config.toml
n_layer = 10
d_model = 192
n_experts = 64
experts_per_token = 2
d_expert = 96
d_shared_expert = 0
activation = "swiglu"
moe_layers = [1, 2, 3, 4, 5, 6, 7, 8, 9]
router_score = "softmax"
normalize_top_k = true
routed_scale = 1.0
balance_loss = 0.00761
balance_bias = false
init_std_router = 0.0169
lr_router = 0.00088
vocab_size = 2048
norm = "rmsnorm"
norm_eps = 1e-06
tie_embeddings = true
optimizer = "muon_variant"
lr = 0.0085
beta1 = 0.95
batch_tokens = 131072
seq_len = 512
train_tokens = 695600000
steps = 5308
dataset = "wikipedia_en"
Below are experts of layer 3 (counted from 0) of a mixture-of-experts language model. Rows are named router (the router's row for the expert), gate (a neuron's input weights, with its number), up (a neuron's input weights, with its number) and show model dimensions 0-191. Each number is 128 + 24 x the weight over its row's rms, rounded and kept within 0 to 255. Numbers have three digits each.
After each expert's rows: a language model's description of what the expert responds to. This comes from a sample of Wikipedia text that the model never trained on.

# expert 11
router:139096124147115102079144138087111118125115177130057141098135101096148106118151163157110139147133106163099149124154118147115125134155166168106093147171165176142118101087115134151150132096146116125137132110146116151138087098139158136094146143119114124161146109106120166119092111182152131137130190137133146092141142138132147104122129112152122163112112139127144100166135166148150103132122084113142153130145096128135144167123116117103147098134165157142152127159105140146108071161105134136139152111126147138153121097131132126092149155138113145145103075137158181165152142161124141137
gate2:116094087134134132151170122133106141121123078137105130138083171082102120146128147128124127115145149140116126135132122137132106153129100147111147124164130155095158117111127108088102108152096148128126097084161183135111105135131133153135141112139109105135117177166134166126154144109122151128119124146066117084129104141093114129098108117092113109126165144118187112157106100122153083125113126159105173124144173129128108097146104134119166145113093129110150188123154160169155159122082126104165147133162125140134127138129100134130116166116133121143115153130155134107156058148127168164
up2:156116122106116108116096104114099134111126144124134129130159154126145125138092114111139132099087194161121125124095132113097048129097142135160146122173109144177117146138110122135121128115099123118143078200127100113148118140119105118156103153111098139131154118116128117088137145150126113160104111143146113107166147100134139139165120119145113110086140113159124110120141169140105133131074152166142114139104110213130095082110114123127125096121114106099097071122134117110135118124148152105119127129137131121119103149170123126143151140119140123135122131080157125089163092152191111147
It responds to: Word-internal t after a short stem, as in lat-ter, Prot-estant, wet-lands, plus syllables like vi, ma, tra, and Ma in Maine.

# expert 45
router:145180152176115159145117122118186139102107151112131111155113108139127133144152148138113126120122154120145182153141117117131176102079133134093151140136139101106096167089100105149136183110145113153109145119165129142137109061122107121144124123131115136148098121114088138102106112097131152092121154133133064145114153132161104098135141146093158131123125117093156116120153161131139139121151107139109096121117089149181137110139063122144110101107125102120111135135123117198159151068128153135137140163133158146139106117133112108141103120139125129117077111081123108145149150100141138124
gate18:111112124126124129123127104127158119134159143143138111125156138149173107136151115128118126131085160173127157118110119172122139115090137119126141145135130131139149128064154114057101115114126110116095120120174049118124096146110131154140122098146137147125120131117145094097113125109125122085103079101126146114092109143126107125101131085137145073134102130096121123115135089150143118120149125134128135087145108126127104168083115128127057107121130164104171105145131137169161138082148102101166152112132145156124142139086099114128152129134088117114117086119112098118097093089116102171
up18:122137126145124138163127171121105105133117106105086147122110126094130131134136090116104118125158170144136122175091123123149128132142164123164149125131141139087131151125160127127098108178124152108181126130097179196092112097171133125141157103131133139136119133122142127156113130137082102095137106105141139119135105162147095106092112089092107168107117131085159140181139151144147152127153153152125117143094120118130086108109149096136147142118103118098163132095121080136168133147105103094131164170102136119142125118106091118130135171144167124134084099159093107098118168128103118127
It responds to: Word pieces ro and ad and similar (showroom, ballroom, Academic, rock, Robber), plus Pro, min, cent, and backslashes in math.

# expert 50
router:133136118106153138115181109149086118119146132143159151116135093135142107133103108159117156109162131098105169143105109085129121166150140201128164114109172116140131089081155132090124117124138107147169124140083156105145095119186165114111130154106100146129110162150120128121135178143119187129083127134111182117136092115126114145148117147143110138095121121136095143095129154138133130149140143132147147081170150158139106153137120131128154091111159102095125111098106144142085153121136154124184138095154143157175085120121153134114155110109116139132130092117137137119125106133132140143
gate17:146135158122124122110128149136107150170095094131115099109108155108096119126097170126105140118103135157174158120070136108107112142124131072136127128186135100143090147133165107124108136126089130098117146177117153118111094115134133176154160188166163072115080138134134132147130116114126108128103105110114143103145080168128161153104123111139127171132173131127162129121120142132155124117080162096121166117125148122123155142085099140142134121118119138152148145095124124137156129129160179078134112149115095147147101146115139170109185111099157125106105124128139109145112120126129151121
up17:139102123139124127092117116127152128144156133133109129081131106178134140138099110123166138111142122159098133129115128079137171162153124120134113076101101172183129112116122121146153134133148160155116132147116124115163126104116107088129120135089132152159132142099088112155157112144126139122133098117114099075153162094146068131074125123166122100120137123187115112150148124112082134083140135120164092156139103100136155132148140087129174123129129114124130118110161155125121118153117121148086143142135105094151150153181080133100161090119109145124114131129129117146160098101131163185
It responds to: Word-internal pieces like st, re, ra, h, ig, and, as in Istanbul, István, constructed, Canberra, investigation, Candidate.

# expert 30
router:122145171102120116121174128114113112098150124142108077101118098102198126116143117132104094164171155126125162130160103092101147141165108116111144148123141122116165115159131156167141149125092134145160148150116163070134139144107121108104181106165139155128140118116140122074135127150097112140144140120119154173127164140157129100123115128159134147158119141118126085142127141100125148164155143151154125082113106087150165109148127105130157104127172126158151092129075093124159089124154174105145103123111135123126146119106130109168125108137137149121123165165133129153136126115136177109
gate2:145136086117149117129156148112110103108124118127172112125172144149128160154149137133141118188143107157137149166150148160144143086119124171111141121149152138135133097146114135131160074117172080136134112128140094140174082144095120093135148119147135134108138088128172150133152104134164124139143147167093144146145110187102156119101094132161127102135092110147148140108103132166179172134127139141126136069145146081133090123147106101141159117100123175142117110162146136137125107169098113132159168167112125112142157161126109124133105128122161147090149141114140151115125116107135150140
up2:127123065138147108110119097147101137126145143161088135132128117107123128102131178118133081114143134133136154064091125101077161176094119154140137078158130118062123113117134161106098124122116130126155129100108131098098158135107133098118137115105095136125126144141142141165163142146091133167112121095141110157178120122090147075144137134154117110144145106113136117164121105170086145092090136069148120113118120134152123118126149131113111151151164140119142145119105121161108134130128145112142110164166123145151114163152160141082146121115127141108133109108133092087153081145100153146
It responds to: Mid-word syllables like op, ur, lo, ab, up, br, port, as in Eur-op-e, jo-ur-ney, f-lo-or, philos-op-her.

# expert 51
router:131144105153096142114094107116122148123153147151118119124170149164133106082126070115145141164069123115163137139163106137109087126091131089170138111119173114158125136136122119116118117119127103126103174091113101102112100134149141136156134116135148126134121117110152095083125108130132152118161108139144151174116126120148127157148141125085153124087089158147152153140109145082126083106145139140143127135162107117152122175140149174174125112155113118060163069120105141101108137160179124115119123122129103097164113111126147160148103122127106140152105126096150160113145097113135140102
gate1:131119107119143125155138133119139152134164098151134142142149131121134147140121038143123120125107099144143130128133171119103101145106143129155140160138122145121116126093111130167146103141100112137072141128116116145147173129170180132120128111129115108154127132120143116103156105148182164083146142154124102173098168135115130105089104157134114131138157116119081151140140126135157121124108083134114121051121131158204152123125136131122095138143135162159137097124135108113101180118156076149138127096114175091121090136143089130082119135131110135102144157143138133132112168113129156121
up1:099131154141133068141144103145112143111123157123165110139122126057136147115096116151184101080135125142128173105127133120134102148116099177081134115151136082119157144108112130152114145129151150133142145098144126085143130119175137149113130146152110112113112133118100126131128095107161116145069156118078137135131144136147129099118123091130157116121072113129116141125090072133121098131137109112136136095166156169142150094089092126161131140135099105144129096147116113109103129133138088110139173138142109163105117101126131149151151138121154190109109087138105146165138136142154098164
It responds to: Mid-word and ending pieces like r, es, as, ence, and accented vowels é, á, ó, in orchestrated, classes, Texas, Gutierrez.

# expert 3
router:086115136170121113115111121158179122112075134114144093135081123124130132140148140177109200131183112131119139150134111151112094117116122113096156136112145106143100104094132121146149130115146131088141104146153118081139142108143134133170098117170099090145174091129132188128150106173129145138173129113148092137139132136153139137100156149116140118090111118123068145114097113124102114091099143159111132131077127126122154090143098119131115120118135168137106116111150120110095121141148128152084166135081140114171130159123134101105128134134096123138142114176155140110138120165101113132
gate2:099108080128166161090120157145076161119115138105148128105151100150135119122157121126133124152125093143115113108134146157092162134147132139127160127129126144090096094107132152148137171140108146151132115161118103172162146150111124086114155105127159169110153094132151090165102129108144118112107136156104132141119155153140136159120137163135176171157131150108142152110124121100118132088087156097107143117095147143098156134094152132115106123128144137123136137099138098137161141134138159138112134096078089093127121103134137123111119102115110138147200138160098191112081126071129118109
up2:119130153081140091133110114135146121142125115115124111168156138115149106140146136115080127172151159172137140120117106122181118148165155124108128133148135104114136128167110135099137104101089093091102216114094117144154107135167140152154103147143140137118095146150143141154122101121148119126093155130139140132130110128150137159159134126112150136123159166141107110157071155131103150122126151153130158101147163108140098142076121141126160107151166115120117145124114129177132116149117098126126129164210074185129083129149133123136119124116145153149139164130149148155094135126158135138
It responds to: Colons after field labels in infobox-style lists (Occupation:, Alma mater:, Born:), plus capital letters, en dashes and symbols like ·, ×, →.

# expert 56
router:071131144142083089129149163060154119124145141137139110126142169105057175138159142148157095122177135129179096101118172100103135131147156116098136134104106089186146138163117108100125102108106117117114140097121152125173062140122128126146097132126134106102128088108121112126102137099163092105120107164152157114132128107104137151132130116084136119152133128137134141099171123145120111170127125121142153161161152136126100161130118095150153114119083127146119107134150126168120118176138125122106141101127135138111140146109108170135153122105112117144157120122109084116129137092128146137
gate1:110116115096144130137094112139135095136094181131097151093159119112150115110188120169139120130122117125177126134155107143147140186100135120122140129124155155103124174140124139119172153081119113098087118135112123159144131121127161174133056133182133152175131110104174123133093116111146122122109147144151121152131132093144131106119173127120098121153162102157108079123104107120109066125109108092155134129143123139120140140146147116132142102139099101164123109133127139112123123191121112097123133088084147154130142133145117170159131145122150117117110134168135165142144181123128111145
up1:131092144105080172156139114093136116118157127116110114108122151112129162125137129126124128175102068118121122130062122120148126086108083104149166139080081105126106090116127131123126143097166091150138129088179131137083141162131136175123156173116131124119132184142159153115115125171166079126158149097120107117140168174130132171166115161141119123140138133126092124161093139146134139133147114154150106133152140157116106091112121130143153115111121124088141108102168108096156097118152154103155141110116098137115116142124142123122133150113135127091150140152076126117108123123137106151
It responds to: Noun and verb stems of work or media vocabulary such as release, film, game, design, produc-, appoint-, often followed by -ed or -s.

# expert 61
router:157098130146122157139081102121104148139146128139102122124152116105131141141157132097097145085100102094138173159161097104185076162163139136139139105155115154097109124141094125120108155137140137106105100159115148086126121124114160127106099111153118159126118129181108136165152104079105130150124132136139149164109109115129130134126132157132150136107087167137128132106089139104093137129101161101102101126163104105136128087134173111134165131125145104115108143105124117180135157124102096158099134166123135109129152157164142142131157082143101172126153169098084142127100103105104156159
gate0:088171117155158106095093100145105100155147136163126155157140112093119146094159134111108089122140137119177132144162169103109073102157114141139163160112151140153141132095094125142095104120143142106145107130110126111148125151149157138182125106149132104154104111139144149122166137133086066156169154090121154121087126088126104110093148113128128169166186113089105141098136101110120117126121154107160134123106127130125141134126126163135159113159130084125160113154151110133114141115175097149110145155120111118125118134091147156165125154143143109124146158155107152140123094132102105152
up0:145150141146118144078089136161102153175149125114131108175120151108118132107115150123121172090131162056130098163152088139127101122129138091139105119124103156138123098132110121143120155135101148129119108176138097097075087096090147107123129127170110125110141146126176101125159112151142130116143126121141154143127106104136091114157142150088133141167135171118154116128174130139111092144125109083103160137141114147110096153123095162094119122166138125137115116104118134079149107105163183150147110150156126110147156094138108145105090133078128121100121135149125116103126115091124110100
It responds to: En dashes in score and year ranges (1929–30, W 68–47, 1899–1902) and single capital letters in acronyms like NASA, CBEEX.

# expert 62
router:136152125155142111127176170156098149136119116142171151113136155105132107115101124090101122154124124152151129118137113138118143158165162153139104144107128141132139147149144152159143132098129170140101144115121095106134158189146147133162155144131081137137147103153124103146145141137192105122109130156106138136138097175111102123110142129142129148072136108138141179131118099089090132102138139160162138131125165162119099117120139130133119124179087159089136152146173142090176126115105099152139149118146121091149101134094109123139131122099093147055159126092107171156101132125139110127
gate1:103068124157165131138142132130112121139157123159134140109079106136084133117138162146105149108134159128127073168122107129126107151087125106139139124085178137122149150133144165101098142097108125116132106155092126095123138149152106157095102126167138100122126124144112122118113126121126113148106140130143102117097102166164102108143099102137148141126092156128105093135168202146081132129167100111123177180134123127119140163135133116102147128124099158136154154114074128119131122121129096114099142119122128082150100145095137131161126162097090156156151094104121109172124084152142110139
up1:129123141093125144150127118129111127130127144103093119133142149126138128150163159116160144133116118086158085132097135182125149128119141134100130114101132111119122131107108081131081155147149100130105106101102098159173102187097149081096132107144104144137140148150116121151148139141140144122087140090144120122123142131122129118128074108097162135118206151147093140103123107144129114106132136169092132114121112117137176158131103164180097118126159109134112112175141112106139070115131154138139078151135087107128069113162146114142093148120113163135137123104142118136076168106141121121
It responds to: Connectives and clause punctuation: and, or, but, that, commas, semicolons and closing parentheses joining lists or clauses.

# expert 8
router:125117145149148115154123085111123113101110110092167118097096105099142113136105089152139113169100127111159106125130099144135123104167126117097070117101100111081123107059160139091125084125099153088132132126142069115164145118101146133108102152131125099162131106136105121123124163173127132108117124119112097149134128136128126123153140135108148126120151134125169117154116105149111121096128117131147116173146100132100118089125103160121166119096121091168148138104157154098138167102099112134107151139169116123119095185147131114114155104162096170162125185118135122142126085119123129157
gate1:126151105099096109115127136131080145140136084133111142157093119075107130127110163125149151139158094096101106076173139161118133105136092158113138139106148141121119157125142144117131136076129128136127158116163100104108108128114112111088087091112155111121150118130129071090150134116135142167161131155107089111087116106116130151117127164139142109105119099076092185193094125147125122144152139121146134137163111111151149089113160142126124155148135137137155112139097175106122142105122155134098100136082106097134120103120169093121118141118106115105093110117087110161119133131124085135
up1:100154098117150090089158098121138153115110115115089108119092141138114131143091106126112139107115119163119130140144123113111128112169161120143149147094115092107137139144118150139128059128117132132107158141164140109142073123146134118143174127107101131111121125121095106123110083114131104105174134107094161106134105142138146138103108132156146146144144121119161168113100129152105100120109121118136140131132110091118143118161156066145123134120118094102121112083141110101135171103145088157074151113096153175091122152150098140127110144168134152132108057083089146158130146121108123077
It responds to: Opening parentheses, quotes and slashes after a word or number, e.g. "Remix (", "1.82 m (", coordinate " / ", and LaTeX "_{".

# expert 21
router:119090140138138158132103168161105108112127080145105173122152118104139130152070139112119170124112131173087144117091123149095137140093120141153131133118129119102105097157128176107111139164144164147121112153146129099134135137126150115142152151159089110148163113126158144103114177101122123119109101132127171117136144128137087107101150124121088122148147132131129112163127145157117211127122139123177151174126122091117133158134138103146135100125122159101145121139184113143107127085100133103168125123127109128127128096088123130170096164095108114143118087078107121095105141135087142115
gate0:147141119143141090124096135126093104090101153101104091145077136118106157158110179107138111128122125142133108111122129116127137171164129120119138091123141111116130191086116113114136114137108116152099130127149161121140124118158108134158100115107100166105167161138124164109127134120148096153136138179123166144159117137109126117154168123166127141097120146153126152079108140169081150133147091120128113088119183113108091123102113118131115118118148090143079147160100194117143092134142115101130138166103150112105126081125091142107133128104166169110127138146119126132161162156086128121
up0:120144135130148138132127139083108128061092154117142091112090147133090143124135163118130085125138096125123106195122153135147141149153135158163154129145050110177104173141122120143158148108120071084154067124151113119087133126108149116111137119116147128122133151171149072154178118099140134149117150104120137129143153137111114126129122148107098114112108127129116101155111148104097098134152115109141120135145110107157131137150068187170127136068137090139126124152130143143147117140137129121120122138151136144134133140106145115132141146113171147135130112077081126126109131133114163138
It responds to: Pipe separators between cells in wiki tables, especially after numbers or percentages in results, statistics and roster tables.

# expert 17
router:163149143121124168121133101111154167119098081146139103172115099156163148175095115122124109123127165101127126123137145135157132134100127119133157092175118113134109115140074124130124089151146123134098131092097136113095135119139101189148127077139092129118128128123149157142151189140127105117118133089146101118108144114114113136127146121143126127093144168108141093114118146108144091126103123147138109105141168108124126133116189122116166168130130128176121172131076144105125091112112133155166137142161087140116093165136132133128121143154097132123119100183122087123113122107117177079
gate0:114129177119104125129142160110105079135169091090166144112153139142139098098147146156180094164090132145123129088118123105154161127145129128131121156196160134095109150120135123086120131146118129141144098128067126066092081115130143120107174130127142113150150112167113130137107145150139136147080135127133140112167142133119157116107153138114152100141141112120098104137078139157106104109112101151069116165159134130161137097126155118176134142141138132122112126153166134152162120102105138145117130100141125147151164141112133184137135141143118135140114095163112150148128121088157100133
up0:160133141135101133142128131121116108141140137134125097120157100147113110105117113131157164103154073113058109101116150165124115091134125163152095109157186138100130142135117133146113130123112147111106169141104130079092184112117156153149081139123123140134128113110126115110153126148152126144119119171150184117122109126150158128127147118143116130132104115097122101099130130159120130152165113144141095160106125135114143125060137129136138080100120095172101157104121081130094144121141173126162134123121099081132115157135125145125075117105186141149108100104101093148138073119149156141
It responds to: The word to after verbs or adjectives such as dedicated to, according to, close to, plus not, be, would, will, and w pieces.

# expert 29
router:134121099136125158097179107158124137101140158162094139139122104108142066135123148120140108158151145100131143117121169143180136084137142166131107159138146155123104140104104113095120121123118141121065118143141108102144130180157113125123128133155150140151127109147123108142140139091116091157106118128121096125097141149141143090141147128082142115121124140124060175154159161145150146151169190124115102136155151087124102147089168104132119096109144104162116113114087151140139114130102129125126113151129125135112092157092138111137075130159182127121133185145130139121122149106162146140
gate1:114120109124132124101109120169120091130204157130112142134147095126144143142069113115115150173084178065149108144113147120143162106132126116160088113120147143133115103115181093173120132129091127114104127146108121108188122117117172150060137125114119100113087170121148156134108120104154120089098122154175140114137101158140103117126123139137125130111170125134126122130134150117139160123118097159119132111138141101134126138131130119100128133131130108142148128155100122145144172124076102129069133147142125199141131140114099134109139157178108121132121179103142133105132129094125130122
up1:150140149098144114103088076071146122134128145155092078131143139097147079162138143181170135128146104164113145104107125156105155125123141151107122143158110134115158147159122122094156109138142105124122150162148115129169104167131097149106129136111118150114155087113112134146103180164129162119118128115163095152173097122105116123123134103129096093116110121148114161125138119107115138119153145112153127129116104109115170129123135140123117112153128133091134122090136147178146118130090128175145085105152103090142148090168124134115129126118128132067158168105100133194164139102130123127
It responds to: Mostly of after nouns, as in part of, men of, and also for, plus mid-word at or en pieces, as in musculature, systematically.

# expert 55
router:126130123120158140105091120140115112112151117103130143098131121128085145088145145115159119150104162111085177105152107137106120130096123155157144116142088123154136182144205136158143122142128147137167123109162122113146112134104128079098146116113108131131093150154122133114107108140123148152164146145146162139142124114142135130118113080109124139132105176155170182118096107155142157129127173139120134123084103099146088142146072111116136132132108148147161162141086145063133113155176122168161127117116149121152143145148130131116145091142103113094080171108102106137117112121150118142
gate0:131127098166163102108180149129104099112166114160084168107109080132159145106096119139130099094115132137081132139134100113144159135118152149130110108112158147157157165124117151131170131121140185108152123108117107122126135157112115104130155122130133160074127125151121116118145131136089109129151115113105125170129140098099136137131117126129113134140136106106100181163132143133133130095134171145126162132163150073114118129123152082109154142145125137145118073096106115104109077150059157144149152115099099109115139113128096136186151082115153118123082137142133117129143135157099126098
up0:062134158146118116153162068083138155164093130112140082091166142108110140181183201112131074143143165147158135174120100153133102127126110131120147122120118136122135139144127100110106153140128096155135171143107117121146107112132143143142108116130138100152121156109162147109127105121132138132117129119164177165114126137112127165104118107146172119116114093138119141125131162157116110122137161134119120159101142071138131129120134090125137145108096146098153155148113091135132138136113112139136094204147160119133117141148131134147144134092118129159125093121134124132093168173123092119
It responds to: Word-start or mid-word pieces with c, g, v, l, like c, co, la, va, go, in names and words: Brescia, Prescott, exclusively, Ivory.

# expert 24
router:142120127138147081153152139118127135118129164137138144146087095107106115115105174158129125114155149112109164119085150126137152169146134127117140133159116138080138121132164151109148126126115131135164137094128139136095107131124179136131112097087105120141138143075095146120125119084180097128125170115108132098110117120128163135084119136099133130140131143185148105111135134121141077158142172112095115154125107137147143127154148132113067182130135099105126168117175116107103187090140167144173121139156138114109097147151126090138144119153125148152096173130137169123134131146132111177
gate0:117146165152131090143161136096128088160142060090133133118155131114134139087127117114133125147141159157120138127137111156106156128139108143165106107142130118079156117144099126188129112161103132136074112131119155141082113132159156094126133138111126118148149158138135125111111115102142174116157202173137119117131086124111111127103103090152110137115158109154126148144125096140135145078158130197101119128139103113153128144110138126099120165144135116157145125090118114114151106138142156122160144136146144077140123146100149147154142102148170144124115108135122153134126213123156131127
up0:117126116130142139095099122124143159107143139153119139093114133138137155181135111148177125138140126097185165143109127115131183113127106090099135152152154118185124132092196141138121152117102126086123131141149109139089159109133141112105124139124164152135123111135114102104167129097088171145097136154128103149111101133155142119130112116127162103112173112111106082161134145164129177154108125156121156109132121120124116074074127117151138085161156077117144103171098098095084112127122158111133130122130097123152125125156124129142141157124129130099130128157094104147125155123144068131
It responds to: Mid-word pieces with i, in, is, j, di, ki, ja, often in foreign names and taxonomy, such as Raf-i-q, Gru-j-icic, Actinopterygi-i.

# expert 44
router:111103149090143149066116123107141088122120092139125137136160179122145103115118122106165163104120123114151147135161125103100154105116115077102101147111115167064105117138130128105101152146135120106100129116127133120108135107146133119147109095144124092101143134114201094144112123147156145098145133159119126130172066116128080152131070111107126101095164120152137184098153083127118127151141097112158137140122123140175130104171115121138152139131119125153096129142112124117121136129125096149145111132115154101110129180140124174153134179083146117134112081135128128137104120137151119112
gate0:135172109103138128145109131117123136123143110112144121187111132147096157074133171117158081159121172091134126112123149133128159140138128151144128127118154113122168181162132128144114096167093141121152123140158146146107107165170139135119138110130168129144122097131105099114102133088130129106129130121102067119161092146161083145142117142097079093142114118118086145131116147128109126135107081138148126106174127142158144114099121121130166128127110159076115143117112192076116133149143123094096166171125110109132144122149141117123160145091131108115126080091113127140090153151128123146
up0:151117176111118149124125111112097134135121117108144149130151108150098124125136128133063122160134123156183166126126136127131114097150111135126144132165072093127152102131122162126119147167112080115144146112139104130138120140166116108109125121131110119150151125153101130191109144115081153131117115133103133132158114136117136119162132143122133153152147197132131150183127148134118114145153138151100130121084167141146113110140121142102099102093163155152170086145141154166178142166114125123124124171140102112113098141118131163099125107112108139087217158110141100113120098133127077133
It responds to: Digit tokens in years, decades and table figures, especially the second half of a year such as 19|20, 2015, 75th.

# expert 15
router:113153122167112127151105117143127101113166179108105155150139133129112149105117084121102154127090104137170098120139148132156159101128095184164097140094128068121173113111098124113089133141141157106085111144164147134159166075126141101100143107127120164090147087155109148121126134110133149123115110170095165154125088140132149122119122097131120116105185116131143095132165119126099102129153105117109162134155143160123093129130152158100138116126107115119112087132152121112149136151107106144071137125128103132109162102137131169106159169090164139101146150116103105130122111139119140110
gate1:102113142133107167142143141091130083087126201082111140090106147125148132106119134176130130102089058102168126125142141116117141104129126122153122131139106132078160159112119121142122167077115149144115096169119092158120129154128146146093142116132141098156092105130115080152152152135125096093105134090154130152138090134133111122151081120148131162104101147116098150169109112149109117176152135113069129120127124148143082138139120112127114114115112104116142138150155128156153130124143127112171088120130087128123120130159138135122108145137097107162153105122110119144156136157121069121
up1:136139117137180128119096140142151131147096147140106121158113142145129089071122158163145118174124141095124149163115086119099091138146100111133107118078132119117132128115118116099171118117128127120106151118135132170108078133164135126101109169147094115168152156111117121160100119135113154130099174110160140082082125101113139154144096119085136134133149158088145114154140166142077170156132100138154132153091165145110121126116150139162085164089154069161095103159135159129142112117120130096091098118139127117140123140129108134132160167155126102086124129128135136112143132151138137101
It responds to: Suffixes closing a word (-ive, -ance, -ster, -ship), percent signs, possessive apostrophes, and institution nouns like University, School, League, County, Club.

# expert 32
router:108108060132121100076121140129164103142108087157113166141134154098058152111129095118107101138134128137116156123116101099136133145131133125149107129097139128106115173126102160102135159137109111121100084133128081116110099137132145171141124160154122145133165123157147117115127163157164131150140160120075156155159137123080132150159115124110097123157134116107110091147141093129114198138151116166144127126072173150116167160105100134151111147140111124127170140166143123128159144097103145137130124152120117117121120102107125117181139114141151083114119108127140138090140146126103093112
gate2:103160119140140129171172151106085163126144076106117105099126128159135149123135154168144125134159140133141170104156145175123093085131123126089118113134129132118114143140122123132108130111095100136117174136157124111123137132139133141113116108138152138094164148036148132138158184157160126097102099141169131159115130170126137159146124108108123119160142132143159167117107141150149138095144109103106107149105158094118134169105094157141116110132112172139153136163140146119116128148128155112094114136160163123094127140091110110125115176155113145159154135097149071151100119150096138147
up2:118156092161129092107125119148138136101110152164157118168139105143134144131146135119179121124146122091113115124116134130147117119149122125111115105165122144130125094134131130148153129146124148095119124122142162120167124095144144134142134081126159110116162138150131137115095031183103106112157105174115162145168156177138138132112105166111135099100139130090096109142175127173110109129170156136125162115144151162076130118111164088142130177113123136146157118116147112114096140142147142127167123160131163122154125114115141129135081142145095139124118123122060134105095153124117087143
It responds to: Lone space tokens separating two words or table cells, as in "labor battalions", "hip hop", "== History", and after percentages in tables.

# expert 60
router:139149090100114099141117138132160115199140174114127134144119147125099148158115141147117125124088137147124092127117119124121120085161102107140116178115112170121084158123148142130103120149147080114112104107110156091124150163143145127090125112128135121094160180148123120109153102125167189182158146128111130133139128152135153134140130103152141117110115115114127129157101087090125125076154137104105127159110120105165152091142126156082146105144085127113171107095131101109160105106103127137104114142110123128101186162134093144140142106073139092131153132138161119098118130131128103118
gate1:137147143109130099157117152136145105153141125125128119107138120122132133132122125106126117111131133136158102109151124136132119104126127168158132127165129107104078162137146117130115129135123092157089169133142167085170182122116135188126178099150119172120123155115147158128104101124151161155123088116053085136127142155114160158110087177125107096140112131094145129126096164117145136128108115102148181131116149151165097134106109124168123147145134133104162172083130148108145102112094132114142131066123148131130145164136142095135128129138156135146146160169127126153123146149140109056
up1:125125124139136149125142096144149124112150117138118149182129118057109097115120122176121140128119139111132089176183147129157118134136122129139105158108137109105111166087135156136106127132124108112101124125128130175115151123101126116102100103166132122164115182166129079128114094131135144147093071107101130124145094147168076181147079116119162120120132134080143144118138121108111108150126141148120161155127109126103098111159128092166091157130123132133131137127129121109130141088104140131141131094090121176119111133134081107125170129114138113162157203155142137124127128160140103137
It responds to: Capital first letters or syllables opening proper nouns in lists and tables, such as I-da, Ma-joli, Un-real, P-tolemaeus, and month names.

# expert 14
router:069155098114113119107167105108131132180125129106117123134119156100124176121085121125094120140137104149106098093100097130143125127133186120100135137107120162140099176154099112133108118136147116133138127140121154133122149114120109118136155133124143132140134126142150083132124114103128144150098118136132139102129139174140179138154125104163111094107101122104083176119162080127119136111144118105133137107062127111140130152087136136072079132175088113133146125135161059147118144105102152100136101120130119141083133132150078176119155150106106116134133149137089173106126133127134106093
gate1:112169103156131113132124122105154137134141151180106090097102094147140092133147110093116122114134127150120139121149139116112106131116115103149110131153105115081123115180117144075133147128123146123073109118138119120116160134145084111138118145115113114129140117090160162096100147142134141121095130130092102126101139107132142143155115133167142132117104164107120121185157161132206138141097124138150132139090154088105112156144171114132109163101090201137081147175120155106155114116120109156125112132148119153131108132150144075122129161083104109113100135137143127087136127082096132138
up1:124141115156094151143147106111095147133145100122124105129137087123156098154135114121143145130142136107111109124102133094150104131141121165079124155123134136130083166102156156117083152098124114178170134132173125138139161080139117146169114155086122167155112151088179130120125122170116132168096112123150151178105130133179138090152134151122142148126124115105162123116182099156110128135161154125154132134127155101136139163141158119150114104124073135123178162111170145166116164153159112135123122110141146123080131159137135100148126152100132134155116095134135164106098096127143131103
It responds to: Capital-letter first pieces of proper nouns or title words, like C, T, G, K, Christ, George, Ar, often after a pipe or comma.

# expert 10
router:101104145096129127100118111082139160102147122077152142116115111113173117077127143117103164168107168129140172111134111127070159130136115129131158159117092137123110138119120067122102167129157126157152143143146150127137118116125136129161084101093117083119137112093120134119134121143114145120082104179152139118134112122180097159127110092111120112135155139100133100103117146093105116112153143151131115192116122124132151128139138145167108103166118165139113096115105137149139124150113111146125108139174128101111126171077122125134139137111168096145115149144142144079145134106116084074
gate1:151140144180122116083144104122162161120095154147152132163136113143090124144140103127099095087128137165126105150147104140121142156100163127144112136107099162157126117128154139130144093091115116154110120164131150137097156139077149098119131152129158119114151104107139135169117168155132099085149116203126145128131129068152095104128116145096087141126129151082109119106160109125134145110096137131081182111123124120130144143138107151139133103123173140114124121126104129129127110121119114118121101153125158173096113138151145171190073123125176085150147121118121139101132106154117127106
up1:151124144143132146092125129143151102107130136148121138156080111123131147141084115116117118100150129190133104165108141104143148176117145119124139151171126136170115107132135167153112151075118168115094141136108185135118134170056144116121171181141144138117127123106182136119162150078128123119109094173149112103114126084129155165138152100121119142139118115084119141130071095126147142100126116116142095133086124110050121152125127105166108109129131147124138092132142141153129101161115126117101112132081088142133121121124158129158113118124116130147096124098141147104129136108119148127
It responds to: Single capital letters or short capitalized fragments starting a word after a line break, hyphen, parenthesis or quote, e.g. L(ewenhaupt), Haut-B(rion), N/A.

# expert 1
router:144087124148139158138194127118170164108130140114100113140130112111114137128145137125152131112128129125109114190097142096145116172144096135160128135115116091121185147116135161134162142171143156120119131142153147098125093115114155114124115089112154132142104100127148124189127135131096119151164110111118097108136119121155097141155132103115144135151110105111156200088142121096147113124131096122137145123146166130128117109108162157123109139154124185090110141113147103153149127085119112132091113093152160071146105085092123106124124100150103135137143100150107100171166099156129095113
gate0:110158176125145170123109084117174092166123126099130154136117098097117136220151164107159124101116099134141116128108146116157143080137141117119165142130121145129128135172148161151170073174116111146103126127088131149139172118138106114147133110170091137143135132146130109128139140124126147167108169177116128101145179102122128112086154128143108124097142124113113145114116106109135163098116130145160113117162132162141113158142085140157180131125135152091144098122147114098133146109142109136144138116121165099171151116145154137126098130094161127157154131134110139100150103140097140123
up0:153131115141120170111106124077096139110136136130114113144088117142101151090094134117119090125159152102160133099142104138076125137099090174149092124141123128080153120121148129141131142158137151082096123115093122135116136121149127102116069162071151140095171098134152157131135119139117138107101093131131142125117105134143138115127093108112151157125100092138112107125126140143142144101103079152113153159100103126161157104143140174131158154151122149116131130138179136160126114116158150157103096131117107109135120107147152134135200088113145184137106126144129125132129116092081075109
It responds to: Full stops ending sentences, plus ')', '!', '?', and dots in abbreviations like Stat. 110, BigWest.tv; also inner pieces ce, our.